Experts of a small language model.
Experts: 12 experts in each of 10 layers, 240 SwiGLU neurons an expert, 2 picks a token, a softmax router.
Training: a variant of Muon for the experts, 1573M tokens.
Below are experts of layer 6 (counted from 0) of a mixture-of-experts language model. Rows are named router (the router's row for the expert) and show model dimensions 0-63. Each number is 50 + 12 x the weight over its row's rms, rounded and kept within 0 to 99.
Before each expert's rows: "gets" lists some tokens that make up at least twice as much of what it gets as of all text; "mostly gets" lists some tokens that are sent to it at least half of the time. This comes from a sample of Wikipedia text that the model never trained on. Tokens count by the router's weight.

# expert 10
gets: "\n", ".", "s.", "==", "===", " \""
mostly gets: "\n", "===", "==", " \"", ").", " O"
router:54 50 77 46 29 45 54 44 30 45 81 46 40 64 37 48 37 59 45 70 35 62 36 34 61 52 65 51 46 62 56 48 58 65 44 36 30 53 57 49 51 36 19 52 46 41 70 64 53 33 40 61 38 50 70 35 50 59 64 69 40 40 49 50

# expert 3
gets: " was", " is", " he", " M", " m", " s"
mostly gets: " is", " was", " were", " he", " had", " it"
router:45 61 42 55 60 45 49 61 62 54 41 52 36 26 56 49 47 60 60 57 56 16 31 42 32 44 38 54 57 62 50 57 51 43 51 80 55 39 44 41 51 34 59 59 44 42 43 40 50 59 56 20 49 55 45 53 49 54 60 53 53 51 41 47

# expert 8
gets: " the", " The", "'s", " his", "The", " first"
mostly gets: " his", " the", " first", " also", " their", " this"
router:63 58 78 27 66 62 49 53 62 51 51 58 49 20 68 37 52 33 63 33 52 58 56 22 57 43 59 33 67 64 39 49 53 45 53 64 64 36 43 56 45 34 75 31 68 56 54 50 27 51 58 54 58 26 41 54 43 47 80 50 50 45 43 44

# expert 7
gets: " |", " and", "|", ";", ":", ","
mostly gets: " and", " |", "|", ";", " or", "),"
router:57 41 37 49 40 47 56 56 48 72 36 55 53 52 62 55 54 44 46 35 54 68 49 36 64 56 43 44 30 34 51 63 63 47 38 54 41 78 71 52 59 52 47 37 28 46 39 56 49 25 54 33 63 41 45 38 53 34 40 56 47 49 66 38

# expert 11
gets: " a", " an", " t", " d", " p", "b"
mostly gets: " a", " t", " d", " two", " st", " sp"
router:35 64 70 46 43 44 42 54 39 50 53 22 45 00 53 67 47 48 47 53 62 30 62 50 61 41 48 29 57 71 64 55 47 43 45 43 45 70 52 41 41 59 57 36 62 33 58 41 63 57 61 69 38 44 34 51 66 48 43 55 64 67 61 65

# expert 0
gets: " to", " ", " 0", " 1", " 2", " 3"
mostly gets: " 0", " would", "–2", " 194", " 195", " 199"
router:55 58 55 54 50 49 48 73 59 50 53 73 58 50 43 40 48 33 54 41 42 39 55 45 42 39 42 35 53 23 53 56 46 40 62 35 66 21 41 49 54 49 66 51 58 52 49 48 63 46 42 40 75 43 46 71 77 52 88 68 46 41 57 68

# expert 1
gets: "-", " C", "c", " B", " c", " R"
mostly gets: "-", " C", " c", " con", " un", " ("
router:45 43 50 60 45 48 42 50 53 40 27 45 65 70 40 48 60 51 58 51 59 50 67 61 42 49 63 83 68 47 44 51 40 53 40 56 63 66 57 51 35 68 42 61 49 39 36 53 66 63 51 62 55 63 53 34 33 47 11 51 77 53 61 57

# expert 6
gets: " of", " in", ",", " for", " on", " to"
mostly gets: " from", " for", " at", " in", "),", " on"
router:44 45 60 50 38 56 58 61 67 72 64 59 42 47 47 48 35 61 66 61 46 45 41 48 61 68 27 41 47 52 30 51 70 40 56 55 46 38 41 40 71 42 68 43 53 62 46 29 40 45 58 67 62 21 43 67 42 51 52 43 34 45 42 43